From a checkpoint of a small mixture-of-experts model trained on Wikipedia: 96 GELU neurons an expert, 573M tokens.
Below are experts of layer 5 (counted from 0) of a mixture-of-experts language model. Rows are named router (the router's row for the expert), up (a neuron's input weights, with its number), down (a neuron's output weights, with its number) and show model dimensions 0-95. Each number is 200 + 40 x the weight over its row's rms, rounded and kept within 0 to 999.
Before each expert's rows: a language model's description of what the expert responds to; "gets" lists some tokens that make up at least twice as much of what it gets as of all text. This comes from a sample of Wikipedia text that the model never trained on. Tokens count by the router's weight.

# expert 24
The preposition for and the piece -la inside words and names (formula, Wallace, Walachia), plus -able/-ible and slashes.
gets: " for", "la", "/", "able", "20", " For"
router,197,138,215,241,199,176,239,194,244,240,145,156,169,184,189,234,304,179,230,273,207,222,200,168,250,208,201,251,218,235,243,169,227,243,211,225,153,195,189,188,227,189,180,156,238,184,130,291,233,230,123,292,260,164,216,169,110,218,237,255,205,176,246,185,167,180,203,166,215,180,197,196,174,169,147,157,194,142,230,191,272,277,188,178,197,168,205,198,238,217,218,254,138,303,226,241
up6,196,214,243,205,237,214,212,219,147,167,160,200,182,204,209,269,211,143,170,176,186,224,203,137,220,274,227,212,193,234,209,165,240,206,264,196,182,204,187,253,224,177,185,154,259,208,130,201,283,145,157,186,142,231,137,206,232,246,177,195,242,238,231,208,184,223,76,203,237,157,189,159,239,292,130,222,90,170,219,219,186,196,189,255,173,211,186,274,178,203,198,182,228,236,196,255
down6,272,248,132,254,165,186,230,188,211,246,135,279,262,94,209,215,264,176,124,258,228,235,207,171,226,256,260,181,198,209,182,186,218,182,266,193,246,188,214,231,172,205,203,237,194,182,155,159,170,118,188,241,186,233,212,164,210,148,159,146,253,194,144,130,192,180,183,235,154,250,221,193,225,211,216,178,143,182,169,195,178,182,292,152,232,203,218,191,251,143,290,225,189,231,194,161
up7,145,193,213,171,193,154,128,217,196,194,192,183,195,198,175,192,157,185,216,183,219,168,183,132,206,126,239,206,199,174,211,185,221,187,215,228,236,228,159,209,227,209,217,219,169,285,211,242,173,144,179,216,151,117,273,149,198,207,240,231,88,214,313,259,194,201,191,233,229,200,265,149,309,201,222,164,153,201,158,247,180,219,145,135,199,169,149,232,225,202,184,287,156,212,168,186
down7,201,209,223,215,177,181,173,190,173,144,90,227,232,257,223,208,223,194,239,195,219,231,206,151,216,214,153,238,154,194,258,211,244,284,220,186,155,233,184,284,223,239,146,191,242,96,223,191,218,157,248,251,243,171,118,140,141,164,280,254,152,261,155,112,224,188,159,146,238,212,201,219,222,144,181,180,171,209,219,211,264,188,176,171,224,213,236,266,242,199,172,162,177,177,161,171
up8,181,161,168,175,99,187,243,136,154,219,197,178,194,192,239,270,212,124,163,138,224,188,217,219,248,159,185,222,219,141,179,255,170,236,147,208,257,220,262,198,149,209,198,173,194,255,298,267,178,202,245,188,194,234,244,240,142,192,169,239,244,193,225,167,290,222,155,148,171,103,214,160,146,169,215,193,232,174,218,186,237,218,190,215,171,190,209,260,238,201,269,215,243,237,224,188
down8,206,186,186,206,157,109,214,164,190,193,322,244,179,183,155,218,168,188,172,244,191,205,253,249,113,236,218,299,207,251,215,211,221,204,235,283,147,180,145,284,181,188,257,230,259,140,114,197,236,197,100,143,199,174,229,255,188,166,251,256,167,217,160,176,159,177,177,228,174,195,196,150,175,177,174,237,217,231,177,207,218,187,174,202,224,135,220,249,86,218,262,193,204,186,242,157
up9,179,180,216,257,215,207,117,257,229,198,188,216,153,210,195,216,221,263,281,223,166,202,238,209,215,209,259,234,184,236,188,203,229,191,133,160,264,289,211,173,183,253,193,202,163,208,254,168,237,253,227,214,231,206,189,132,151,181,197,192,156,184,123,198,224,225,107,234,232,181,218,232,253,122,213,214,222,203,209,232,143,313,232,150,186,177,191,258,212,155,206,264,247,168,156,199
down9,162,174,206,239,266,172,156,236,244,230,217,185,193,176,166,225,172,245,192,243,202,170,214,237,130,195,192,164,269,160,245,145,201,289,269,248,250,239,223,231,219,204,183,221,125,173,207,261,216,267,176,177,163,168,238,205,242,242,223,209,262,155,213,250,222,279,112,250,222,178,124,207,188,173,210,216,207,252,277,173,245,175,110,276,164,188,151,238,155,167,155,212,188,150,148,193
up10,202,277,151,211,239,189,164,213,230,161,195,116,167,164,149,191,200,239,176,275,217,241,168,181,164,201,208,269,213,239,232,183,206,170,212,270,179,239,211,202,143,181,136,190,156,136,290,213,264,212,174,214,219,163,280,187,166,254,199,225,157,164,250,186,233,205,238,239,222,156,200,212,136,336,174,172,99,150,236,191,221,154,168,178,248,201,221,211,134,125,235,231,214,172,195,184
down10,221,96,225,168,153,263,203,121,217,210,150,213,226,159,112,184,305,174,155,168,250,166,228,255,207,211,255,236,142,182,258,176,219,201,288,176,214,292,166,226,220,201,126,235,204,157,232,216,234,182,227,221,202,184,173,256,196,142,212,270,193,167,258,198,187,246,253,158,212,178,159,138,249,279,209,157,152,244,215,272,126,191,131,145,200,223,224,209,246,200,122,165,171,187,209,203
up11,208,189,170,190,157,140,153,214,136,247,198,224,160,203,229,221,232,171,199,189,148,235,154,173,260,202,252,211,210,175,233,235,167,227,212,181,175,239,213,220,145,205,146,172,155,201,203,285,209,182,201,273,158,169,175,139,163,218,172,209,185,172,198,217,223,144,186,176,125,242,268,155,142,207,176,165,242,168,188,210,299,191,234,211,178,234,211,221,215,250,224,170,210,153,235,256
down11,265,182,214,261,200,158,232,238,128,166,148,182,180,159,145,204,223,202,175,132,263,110,212,279,205,135,144,209,161,165,151,187,205,226,253,151,300,189,214,148,271,204,215,296,255,177,197,196,186,191,211,191,201,234,163,249,201,204,254,193,145,175,246,211,188,205,205,237,234,251,161,175,230,217,198,242,200,204,216,291,115,238,233,264,259,144,237,176,160,158,203,216,299,186,184,200
up12,284,224,176,153,211,256,264,127,240,144,179,166,151,205,168,218,199,218,179,148,240,153,211,220,260,150,259,197,223,219,240,167,125,125,178,210,204,196,212,284,191,264,159,225,181,204,182,248,169,239,240,136,237,236,274,162,146,195,118,219,159,172,235,224,235,249,211,203,163,218,160,212,241,192,253,199,220,186,203,166,119,255,270,226,246,194,170,185,222,255,240,180,235,199,200,134
down12,167,227,204,215,224,235,230,200,185,222,146,203,166,176,211,184,163,175,209,219,264,166,227,154,238,186,277,164,122,266,145,128,130,251,128,110,214,252,226,199,220,203,197,183,149,213,137,174,248,162,156,153,141,169,231,247,192,164,179,174,88,225,245,233,214,133,249,232,185,207,318,200,260,253,153,168,218,170,158,192,165,217,227,175,217,158,157,187,172,203,227,125,271,193,245,201
up13,293,182,217,162,170,161,191,192,172,198,226,207,152,120,155,218,158,221,189,184,237,168,209,232,162,195,155,216,220,240,163,175,193,208,162,151,200,232,201,150,144,226,101,168,167,158,193,168,171,163,201,226,151,211,184,257,213,274,193,287,194,220,170,236,221,148,119,235,222,167,254,187,256,173,198,169,164,309,153,205,229,143,252,144,222,230,246,184,239,155,191,227,260,263,152,232
down13,203,178,240,198,201,251,188,104,192,201,193,249,188,197,233,160,240,225,244,177,172,184,149,184,140,269,169,166,253,158,208,184,200,222,296,177,166,192,189,154,208,150,260,178,201,198,173,210,187,177,162,185,258,236,229,183,266,136,236,233,179,227,151,283,109,124,170,218,191,166,295,237,177,184,179,216,142,125,169,236,196,177,240,197,168,253,213,273,193,225,243,162,219,216,215,163
up14,258,171,192,236,270,273,229,133,251,184,231,226,96,209,167,132,178,181,161,188,176,156,186,270,277,175,238,198,290,279,228,207,204,245,227,204,183,227,200,227,146,225,166,187,185,249,77,246,177,238,174,193,249,159,243,167,164,196,172,186,202,225,241,173,214,109,210,154,235,214,228,208,208,265,192,190,226,200,249,156,245,202,155,198,234,191,187,159,182,191,213,173,221,219,184,175
down14,224,161,173,259,221,146,207,243,205,191,185,123,129,205,200,171,214,281,276,176,170,303,278,182,192,169,251,180,168,221,167,243,253,212,162,162,139,184,204,193,189,217,167,232,218,213,236,193,221,222,227,177,165,193,126,291,172,171,240,248,254,184,209,196,227,261,220,207,180,171,245,166,224,249,293,209,270,239,202,188,190,170,161,264,188,154,222,214,241,242,144,232,191,198,183,197
up15,182,169,154,173,211,166,267,184,222,188,189,108,202,190,292,238,197,134,206,251,163,229,177,192,187,259,174,210,195,196,225,180,165,265,239,157,215,199,187,218,223,179,89,177,233,240,255,184,201,257,184,184,211,174,214,235,187,147,204,218,199,179,207,258,163,203,125,185,203,262,205,263,198,226,237,195,140,213,137,248,260,232,227,256,205,218,191,174,221,191,214,153,203,182,171,191
down15,242,238,198,280,230,283,229,275,216,188,166,201,216,177,166,212,314,253,146,178,271,158,207,256,201,211,194,180,179,145,210,192,164,185,163,154,178,208,210,158,297,223,227,192,170,197,239,182,185,241,232,252,139,233,192,212,141,186,264,219,207,243,192,192,153,171,246,253,228,202,137,152,226,125,124,205,116,173,176,164,190,222,111,182,187,203,248,144,168,216,172,205,277,169,165,170
up16,95,285,268,189,273,226,183,110,183,184,222,177,274,205,149,210,225,187,136,200,210,204,204,187,212,217,260,157,175,207,193,213,216,234,120,199,263,225,169,177,189,178,212,144,220,216,215,144,205,175,215,250,201,158,195,134,219,195,269,221,212,270,285,207,168,172,238,191,191,143,195,180,214,182,206,195,228,199,212,111,202,233,247,171,233,208,152,211,214,181,155,215,171,178,215,241
down16,231,151,220,183,231,262,156,159,201,293,170,192,168,180,203,205,178,134,201,198,203,224,157,216,220,207,211,185,282,155,217,234,273,191,208,176,218,173,192,235,186,199,242,189,191,332,182,193,166,228,219,153,142,156,212,190,172,197,133,119,123,255,222,143,179,151,252,172,230,151,201,195,244,230,208,196,213,173,164,183,186,210,279,180,186,203,243,175,238,231,127,220,215,189,258,200
up17,168,203,189,141,209,195,162,245,178,221,178,208,225,198,200,155,224,155,125,227,180,172,165,162,293,233,185,216,222,187,293,229,222,159,228,131,215,210,228,193,167,171,302,214,255,244,159,230,133,210,199,196,147,161,229,187,220,191,185,173,222,242,256,279,229,211,151,208,210,216,173,209,240,162,191,229,236,166,170,187,271,159,224,196,246,236,183,203,257,180,194,154,191,205,181,268
down17,173,121,247,267,171,259,198,180,245,184,244,206,148,175,200,248,164,180,216,199,211,186,174,231,199,227,174,184,193,193,218,229,133,198,181,199,210,237,152,215,166,197,191,108,193,221,225,154,182,269,211,204,210,216,228,230,295,217,125,160,229,176,183,155,175,181,222,186,209,190,193,97,162,99,197,190,161,169,233,215,227,198,213,170,179,242,228,216,197,173,146,241,284,232,139,233
up18,198,186,213,259,230,208,150,174,171,231,220,217,158,128,225,215,175,237,188,191,210,164,198,191,176,225,225,207,196,216,179,227,202,233,179,206,191,270,290,229,212,262,239,159,134,182,194,185,218,165,220,258,152,231,153,178,207,218,206,170,223,192,156,211,193,63,182,290,169,169,195,180,143,191,224,183,197,90,183,187,200,274,197,287,219,210,267,191,196,157,212,182,259,197,131,275
down18,223,223,159,257,263,159,194,283,161,158,180,168,190,220,194,233,256,223,124,236,134,279,199,255,144,209,204,213,154,199,188,206,192,241,176,330,239,208,224,213,174,192,191,200,255,188,289,212,209,220,236,210,242,165,156,236,134,164,210,223,164,157,246,224,203,130,149,183,206,217,222,206,202,189,214,256,129,194,226,194,212,174,241,200,156,196,203,224,187,196,139,209,208,228,180,179
up19,137,219,123,163,232,180,198,204,248,177,204,146,191,146,222,215,264,188,245,234,210,197,100,158,169,143,210,213,239,310,198,206,245,213,229,186,169,149,224,198,164,200,178,224,222,225,132,178,215,193,157,222,239,189,178,210,148,181,256,212,186,161,188,236,222,157,128,182,213,110,157,263,156,182,225,202,183,263,185,301,167,148,166,164,218,223,159,216,149,216,192,209,165,253,205,226
down19,202,201,200,251,300,212,211,245,230,250,162,172,211,174,165,197,197,124,200,213,204,223,150,192,177,219,217,213,264,294,159,226,116,123,243,174,231,209,240,216,168,148,202,174,179,273,150,136,218,185,141,189,231,171,186,195,235,239,183,197,195,160,179,166,218,197,185,158,238,184,208,220,174,202,197,264,145,263,91,165,254,229,204,189,279,210,261,201,216,250,247,190,195,247,171,217
up20,210,219,148,165,103,239,221,160,161,179,236,190,204,173,183,263,231,194,153,189,226,181,151,233,179,213,247,221,234,217,193,203,178,228,101,197,196,215,151,170,225,253,177,169,213,174,193,122,191,251,119,133,217,232,175,202,163,247,151,170,205,227,207,176,241,152,182,211,153,81,207,230,183,190,203,177,226,237,211,233,235,221,169,86,246,213,167,288,176,146,291,245,218,156,232,222
down20,193,207,184,185,129,134,238,176,231,228,237,177,207,213,249,189,193,224,209,136,245,187,176,232,164,183,276,207,189,205,185,138,299,197,183,217,219,179,178,201,274,157,58,143,217,191,236,292,221,256,230,204,222,172,248,210,222,227,243,235,167,218,183,226,217,231,166,215,121,250,174,204,190,161,229,225,183,196,221,232,176,191,241,120,215,152,135,218,203,208,247,180,239,272,223,180
up21,208,204,190,253,165,189,145,178,224,254,244,257,217,210,236,235,240,161,178,207,250,187,175,147,220,224,153,208,129,200,182,168,194,218,122,208,272,202,194,142,205,152,198,220,204,209,148,187,144,200,220,220,129,205,228,195,252,221,254,204,177,122,215,230,242,202,213,242,142,194,218,150,232,197,151,249,219,216,218,75,189,213,188,224,134,176,155,271,280,159,263,159,144,208,183,197
down21,249,245,164,238,142,259,212,202,241,133,184,239,273,196,204,216,237,246,140,264,256,199,192,264,306,244,235,177,206,225,181,230,221,240,213,211,174,251,176,251,186,228,123,194,237,253,141,141,255,249,190,133,207,180,130,149,201,168,173,229,221,226,194,243,191,189,221,172,217,195,183,214,267,182,236,136,192,232,236,194,243,191,221,170,151,201,191,208,221,238,187,247,139,245,202,234
up22,243,264,176,133,212,164,225,183,110,231,136,233,141,181,110,211,260,178,144,242,230,199,216,185,128,227,133,242,140,232,207,222,221,222,247,159,250,205,143,163,189,176,225,204,208,177,149,238,159,279,165,180,287,223,207,272,199,195,190,259,174,111,187,191,207,181,187,207,217,171,224,191,187,178,169,172,260,219,147,148,211,173,199,247,163,214,239,236,231,252,180,280,198,189,199,197
down22,149,193,162,226,200,220,156,166,202,216,210,178,170,132,201,235,145,182,242,183,198,98,227,256,168,226,214,188,241,151,170,203,212,228,203,262,223,208,228,237,264,233,238,206,227,231,200,224,231,147,185,187,165,161,210,162,223,174,173,104,222,266,172,169,223,225,163,193,248,170,161,173,168,233,226,217,180,160,171,273,180,239,228,193,214,239,200,192,207,214,120,208,227,162,205,156
up23,200,137,134,202,235,232,164,207,154,213,167,115,268,174,242,105,168,190,225,165,206,214,150,170,160,185,186,161,218,266,141,157,231,91,240,207,244,188,259,191,228,141,254,218,175,240,211,159,167,200,214,213,181,229,150,139,184,207,215,237,192,196,226,253,234,114,174,155,207,231,194,158,194,166,199,207,175,203,181,111,242,228,195,233,249,106,221,293,195,141,240,194,199,282,189,271
down23,136,184,230,190,155,214,192,162,234,188,236,205,214,228,217,176,194,179,188,183,262,200,182,185,226,227,226,216,200,195,172,144,196,189,235,241,160,303,118,185,181,197,159,252,245,205,176,229,180,230,250,148,202,207,189,274,237,294,235,164,255,222,219,190,192,184,283,172,164,195,145,187,142,136,117,266,203,232,191,146,228,176,251,155,228,160,183,159,150,108,134,210,142,225,252,215
up24,170,209,163,301,182,186,140,205,182,226,178,99,291,157,171,210,265,226,280,193,159,217,196,194,223,211,216,269,271,218,262,249,211,272,202,185,169,177,179,213,258,248,208,201,209,191,195,232,170,196,178,141,237,187,190,227,240,195,183,218,170,186,189,214,272,181,171,209,224,191,251,235,230,174,212,194,182,155,238,165,168,172,119,218,156,162,210,236,178,149,248,186,169,167,187,216
down24,140,199,187,135,195,169,234,132,212,155,198,153,206,216,170,181,171,172,169,149,271,253,225,217,220,197,224,155,232,183,202,281,176,249,213,161,227,212,183,167,154,185,170,223,161,215,160,198,198,262,162,176,124,248,248,201,217,137,194,282,206,234,222,199,235,222,246,221,160,216,301,273,216,220,162,133,210,171,197,297,195,156,102,163,208,185,111,125,245,162,124,175,302,208,233,154
up25,257,180,226,209,213,158,297,140,238,207,212,150,215,188,198,175,186,197,127,226,200,157,176,178,131,158,179,221,193,305,232,138,182,217,237,216,217,159,170,164,208,188,249,232,231,235,205,242,223,251,187,180,258,163,146,180,130,160,159,165,182,201,238,139,181,181,219,185,145,200,266,167,218,173,224,249,244,218,182,147,200,225,192,269,190,218,231,208,236,204,144,219,203,133,177,205
down25,203,251,203,171,181,199,185,233,266,225,147,220,242,179,201,200,210,169,216,138,210,188,254,194,245,207,314,268,213,170,249,217,216,199,162,222,248,220,248,240,211,158,193,284,253,185,160,169,199,101,233,252,255,201,208,219,179,152,182,207,166,216,249,165,213,141,155,215,267,227,185,277,191,215,163,159,203,167,255,160,166,222,196,216,177,244,218,122,200,126,169,216,239,254,188,226
up26,167,265,185,203,167,186,257,148,267,197,149,212,112,224,190,185,219,174,180,172,195,173,235,224,231,192,159,190,172,108,205,171,217,213,131,172,200,203,233,174,166,179,185,180,150,180,229,188,191,151,243,193,206,204,153,242,218,259,234,179,135,174,256,237,195,78,188,211,198,123,197,158,173,209,140,219,156,211,209,214,236,218,257,267,237,213,240,223,259,140,210,224,260,206,263,203
down26,199,155,204,235,187,207,156,156,139,224,240,143,242,244,231,142,133,248,262,180,174,217,177,193,227,269,184,249,173,237,251,157,232,229,200,107,216,201,195,202,196,212,192,184,214,223,177,117,181,165,217,208,157,210,179,170,189,202,171,102,201,211,202,231,146,199,186,177,146,228,208,273,207,171,220,189,232,257,164,221,239,207,200,250,240,155,167,143,116,226,252,207,190,236,136,195
up27,196,209,189,229,197,192,206,225,231,236,159,165,243,188,190,267,241,168,222,256,157,151,212,203,203,231,175,251,188,244,205,182,166,219,234,128,103,249,117,179,232,238,157,136,214,288,209,178,222,172,184,203,196,190,219,172,160,153,212,205,181,217,301,303,256,141,168,159,172,162,245,151,192,207,177,243,176,228,181,159,262,192,193,279,239,209,167,196,184,205,190,165,156,199,255,239
down27,202,240,173,212,214,206,160,186,153,215,129,174,216,152,191,181,140,210,248,189,191,187,220,190,179,233,217,183,180,152,216,276,231,115,207,248,156,166,170,170,170,249,164,181,249,185,217,229,234,222,201,213,250,240,184,285,166,206,180,114,251,163,235,204,186,199,205,224,161,170,209,93,257,187,265,173,200,239,164,227,213,199,244,198,159,221,252,211,213,200,168,212,226,85,183,197
up28,170,187,219,191,246,207,158,147,143,244,180,201,250,143,180,194,200,188,207,208,154,179,201,212,255,119,226,178,289,221,209,170,180,154,233,175,170,187,170,237,239,169,220,162,226,183,168,288,263,255,221,121,208,181,198,209,78,191,212,239,152,174,227,167,186,182,145,212,197,267,229,227,201,299,230,174,195,185,225,259,256,193,217,241,256,244,200,209,233,254,205,224,280,239,174,213
down28,227,225,213,231,223,186,207,215,238,137,178,208,186,231,181,152,150,185,168,152,218,202,207,148,208,196,207,209,137,237,250,148,199,209,211,261,290,170,218,218,142,173,159,269,129,174,174,248,108,170,217,216,162,187,148,189,138,196,157,238,211,171,230,216,223,299,285,123,184,214,197,122,145,234,245,148,214,175,126,168,245,217,174,191,189,144,130,185,230,212,165,168,133,226,253,190
up29,193,158,220,166,247,218,241,158,193,218,206,201,127,256,159,225,166,240,155,207,212,129,259,277,155,249,175,138,176,244,182,174,217,230,185,231,194,228,184,143,181,275,213,224,211,230,242,258,206,202,212,224,226,234,255,217,156,278,196,180,177,249,141,115,119,188,217,151,255,231,223,180,161,172,138,157,189,276,214,149,212,185,155,231,144,168,148,178,179,211,195,200,209,213,164,233
down29,180,203,155,226,234,194,134,159,237,200,250,171,195,225,204,194,211,277,244,185,229,232,177,200,255,216,225,187,192,219,180,221,131,138,220,202,117,219,222,236,216,203,230,126,258,158,157,160,210,203,157,165,195,197,219,96,180,202,297,182,235,271,215,183,160,146,251,232,196,101,139,195,143,188,179,216,225,179,180,186,187,186,212,222,178,129,205,186,207,240,215,145,145,228,269,174
up30,185,123,180,152,196,230,230,199,160,231,210,176,202,212,189,189,241,114,273,270,196,171,204,221,250,198,222,208,247,288,219,185,225,167,237,143,234,187,243,237,162,209,203,243,107,262,122,177,270,148,197,167,250,220,151,260,157,218,206,243,204,193,209,174,215,184,265,127,266,289,189,208,258,208,162,240,114,197,249,136,214,186,281,232,186,193,188,155,175,167,241,191,188,143,200,151
down30,160,160,160,209,199,208,161,173,136,258,269,183,229,205,217,205,174,191,220,199,129,208,203,151,232,127,252,220,219,208,221,171,227,247,258,238,201,163,211,201,224,195,324,163,212,156,183,149,228,147,210,228,162,173,253,162,165,141,251,198,235,232,174,205,232,202,116,182,218,195,237,220,195,228,167,246,194,188,194,222,203,225,144,133,213,165,187,217,224,208,195,159,214,242,153,244
up31,189,185,203,110,227,194,188,235,260,191,160,193,176,200,286,179,268,186,201,213,180,163,193,227,211,207,242,244,345,230,206,213,134,215,184,256,201,190,242,266,259,114,214,224,194,230,218,146,198,198,212,190,170,182,179,229,203,292,198,138,150,149,207,140,174,199,212,132,224,191,214,249,135,183,201,173,173,163,218,180,156,164,211,138,254,235,214,147,173,222,236,190,190,213,281,219
down31,169,248,255,206,214,180,218,223,225,144,201,179,200,171,198,254,232,150,165,194,199,234,140,132,238,168,199,156,182,189,219,163,236,198,215,206,177,187,162,186,178,258,254,272,114,204,168,223,229,217,214,182,205,155,166,259,293,141,276,273,302,171,105,121,235,207,177,276,220,196,233,163,262,152,223,189,177,179,173,219,208,200,136,176,240,233,248,201,239,191,185,179,225,221,178,175
up32,242,222,201,234,149,177,192,200,188,214,215,199,172,224,227,181,193,234,235,186,206,102,185,157,195,131,234,215,199,195,252,232,177,233,248,194,232,238,168,135,159,200,183,207,209,118,199,169,218,282,179,207,213,153,187,138,149,168,211,182,191,168,232,185,267,196,108,203,153,205,149,189,186,263,238,157,182,212,185,169,226,244,213,154,244,166,178,188,192,140,264,308,202,190,171,265
down32,226,129,179,195,195,210,227,166,197,217,257,200,205,152,204,108,162,224,218,241,220,180,213,223,214,198,258,120,213,250,229,168,181,216,181,238,217,158,260,159,152,258,219,248,152,246,148,213,169,190,164,230,173,208,217,166,141,207,164,167,201,299,128,156,253,221,178,173,183,199,245,154,167,283,207,157,173,164,220,233,211,102,154,193,250,157,167,146,221,244,141,209,203,317,151,160
up33,156,218,240,237,132,190,219,157,160,223,265,241,195,199,222,259,165,234,226,245,196,268,129,171,148,212,161,207,117,231,188,154,218,178,253,169,149,201,287,178,177,218,241,165,240,250,176,180,170,178,194,158,173,221,279,260,206,167,186,248,206,182,190,216,205,171,182,245,133,149,216,125,243,242,213,208,151,210,218,221,196,157,174,239,124,221,213,174,211,259,242,307,234,267,262,219
down33,173,143,284,264,225,126,140,224,150,232,239,142,260,143,209,159,110,222,220,213,207,245,261,162,236,192,139,177,234,203,224,156,293,193,122,175,191,251,215,206,220,239,162,179,229,210,236,248,73,229,173,201,186,151,196,202,224,238,252,176,233,190,143,227,202,172,137,182,209,229,198,201,201,197,229,230,256,168,216,153,205,214,237,215,223,218,282,219,78,198,242,175,193,191,185,151
up34,247,112,202,157,215,246,161,214,263,213,171,230,170,215,242,188,201,150,168,235,195,157,151,183,267,200,243,194,187,243,199,234,211,168,220,191,198,177,154,179,228,187,207,164,208,160,188,178,175,268,240,142,246,197,227,221,156,265,289,231,133,230,331,178,229,257,260,258,221,196,97,186,216,108,186,267,121,230,156,190,228,176,152,194,170,218,170,194,212,205,194,210,144,185,200,238
down34,160,165,185,131,181,175,198,203,168,197,256,232,182,152,212,201,225,212,141,139,227,210,236,239,175,192,253,187,191,226,116,195,167,243,233,244,184,215,285,217,229,134,238,181,234,185,225,166,181,256,237,172,189,185,189,141,180,156,221,174,257,215,249,147,178,253,174,139,159,138,226,234,169,186,194,195,242,193,233,153,262,121,257,191,261,143,262,228,204,181,192,162,168,187,225,237
up35,191,199,204,138,247,187,192,250,199,219,203,194,263,255,204,218,241,131,225,177,160,189,165,245,269,249,190,172,186,217,158,233,211,234,156,235,181,121,194,243,174,279,211,242,241,207,258,216,201,176,226,245,211,169,179,229,221,207,157,189,224,206,267,180,129,165,207,125,165,195,233,180,238,253,190,257,56,206,207,253,210,197,237,203,208,150,197,185,160,204,162,283,233,253,245,160
down35,189,198,216,186,229,159,140,229,108,215,214,165,192,249,80,229,169,295,97,193,201,171,194,188,161,173,140,171,222,184,253,228,179,175,146,180,174,279,223,219,227,221,168,257,213,214,282,177,208,282,233,150,177,274,199,162,272,295,211,250,203,222,199,210,266,190,189,140,221,176,167,188,268,179,179,241,199,207,232,227,240,185,248,198,184,227,236,204,204,245,230,157,214,216,247,223
up36,130,204,226,278,174,166,228,176,181,206,206,221,231,238,256,183,231,149,165,213,192,109,221,173,200,199,190,194,195,225,273,192,200,241,229,220,196,221,216,183,136,221,113,178,239,168,189,208,278,232,171,224,187,156,166,146,167,188,244,186,194,123,212,235,204,212,228,254,146,212,215,210,67,165,220,146,217,173,212,194,138,295,201,191,198,166,204,255,191,202,211,167,206,194,249,264
down36,221,147,164,177,196,214,201,229,244,223,254,196,135,206,219,152,253,191,239,174,208,205,274,200,217,190,205,210,287,201,190,186,208,198,159,205,216,145,319,144,267,209,199,160,315,176,120,262,174,99,248,210,246,126,218,194,256,183,189,194,189,192,173,233,237,202,214,214,145,233,207,126,222,156,250,168,169,213,164,251,241,199,223,205,248,158,188,213,194,219,217,199,210,202,213,233
up37,236,86,262,160,233,217,158,233,256,174,237,94,232,165,184,191,176,169,162,251,188,225,163,212,164,177,187,204,189,241,289,130,168,174,235,162,111,197,250,180,203,235,264,239,252,194,181,156,295,215,242,203,190,224,194,224,131,195,179,183,184,217,181,184,174,228,150,149,248,189,231,143,264,215,184,172,207,104,251,143,217,266,192,147,185,157,175,224,121,175,200,180,241,242,202,280
down37,193,178,164,259,236,163,155,218,248,236,186,208,204,195,256,180,162,253,118,211,172,192,192,145,188,211,160,251,194,124,163,274,165,207,240,258,198,251,227,252,208,225,128,216,249,261,189,244,137,198,140,209,172,256,184,175,174,240,148,221,129,192,252,190,197,200,212,131,151,203,208,183,215,208,220,200,197,216,183,243,226,280,155,207,207,252,194,219,188,225,167,225,272,140,181,257
up38,230,219,179,252,230,191,223,197,167,200,196,201,187,258,222,183,166,162,133,191,217,191,247,196,191,199,154,209,88,273,278,200,168,181,239,125,175,257,167,202,175,214,154,247,131,227,235,182,212,172,194,232,155,139,296,244,162,249,193,243,253,221,241,178,167,198,218,182,165,213,187,199,218,198,192,187,104,255,182,247,228,210,177,201,249,189,170,170,160,139,195,221,222,181,206,167
down38,163,143,176,263,228,223,188,176,178,209,224,216,184,136,242,213,215,205,201,263,228,207,223,252,165,199,191,273,208,159,243,177,224,282,188,185,232,150,215,151,199,202,203,190,262,120,172,204,194,233,185,233,222,182,206,237,203,200,259,195,204,157,240,201,174,185,166,273,204,183,193,182,200,216,221,211,211,186,170,228,115,180,201,118,248,174,218,196,182,251,192,170,233,212,174,238
up39,182,243,248,173,216,173,260,221,226,323,191,236,178,244,204,237,207,209,151,199,168,198,166,179,168,172,226,219,179,207,159,200,137,171,189,239,242,198,209,203,156,220,231,202,168,272,140,202,325,255,127,217,191,212,159,186,240,272,234,212,224,290,269,184,228,246,159,217,154,225,233,281,156,214,157,211,205,189,185,175,215,177,213,146,212,229,196,240,210,151,194,221,205,191,216,203
down39,232,271,224,194,228,226,210,241,138,208,212,207,198,166,232,169,202,154,229,232,161,185,173,180,232,184,194,202,218,170,174,144,206,208,230,134,145,261,119,190,209,283,118,177,267,143,188,132,181,181,253,292,228,198,224,161,152,135,290,224,169,167,221,161,171,155,190,184,202,181,197,235,231,159,141,186,193,186,144,207,225,258,266,235,196,250,217,212,226,207,166,236,257,262,197,233
up40,206,251,175,225,140,239,198,281,223,225,89,157,212,132,208,280,253,196,221,198,248,243,167,193,184,252,233,148,239,217,258,181,153,215,198,218,174,195,198,206,211,259,175,195,155,153,266,141,280,181,218,251,188,238,167,111,175,199,133,191,149,190,208,220,231,219,212,149,199,115,213,208,181,143,181,210,195,228,225,166,247,155,157,197,292,146,283,218,209,201,231,249,126,207,213,225
down40,164,254,190,180,200,181,163,249,148,220,146,231,242,202,149,200,75,155,277,151,150,215,163,149,240,165,224,276,207,224,136,138,162,249,161,159,232,235,207,257,204,86,252,191,289,197,195,172,198,239,224,205,192,178,139,258,257,229,161,164,205,178,220,255,141,325,240,188,265,214,221,246,267,240,194,149,163,123,193,134,192,244,233,236,154,247,187,148,176,126,132,197,238,173,209,149
up41,250,186,128,151,183,157,182,113,184,193,164,239,210,214,194,175,181,128,177,226,176,237,221,240,207,161,190,174,238,188,186,295,260,209,234,170,248,157,256,141,214,119,197,200,174,174,232,223,248,264,222,163,227,185,187,189,139,204,169,253,98,236,257,181,222,183,255,168,211,197,196,196,221,246,170,176,204,172,181,170,150,200,252,231,195,135,192,194,225,182,209,276,220,234,210,174
down41,193,181,191,183,57,99,228,194,207,142,119,182,221,193,200,167,155,259,191,204,175,137,203,181,176,245,266,237,205,182,211,241,202,251,237,166,154,208,186,233,211,208,170,152,219,236,218,176,271,217,226,147,178,147,168,153,221,211,222,258,219,239,204,214,172,173,199,181,186,261,180,163,267,263,215,223,230,202,162,204,211,225,208,217,172,176,137,135,165,238,156,175,168,241,219,261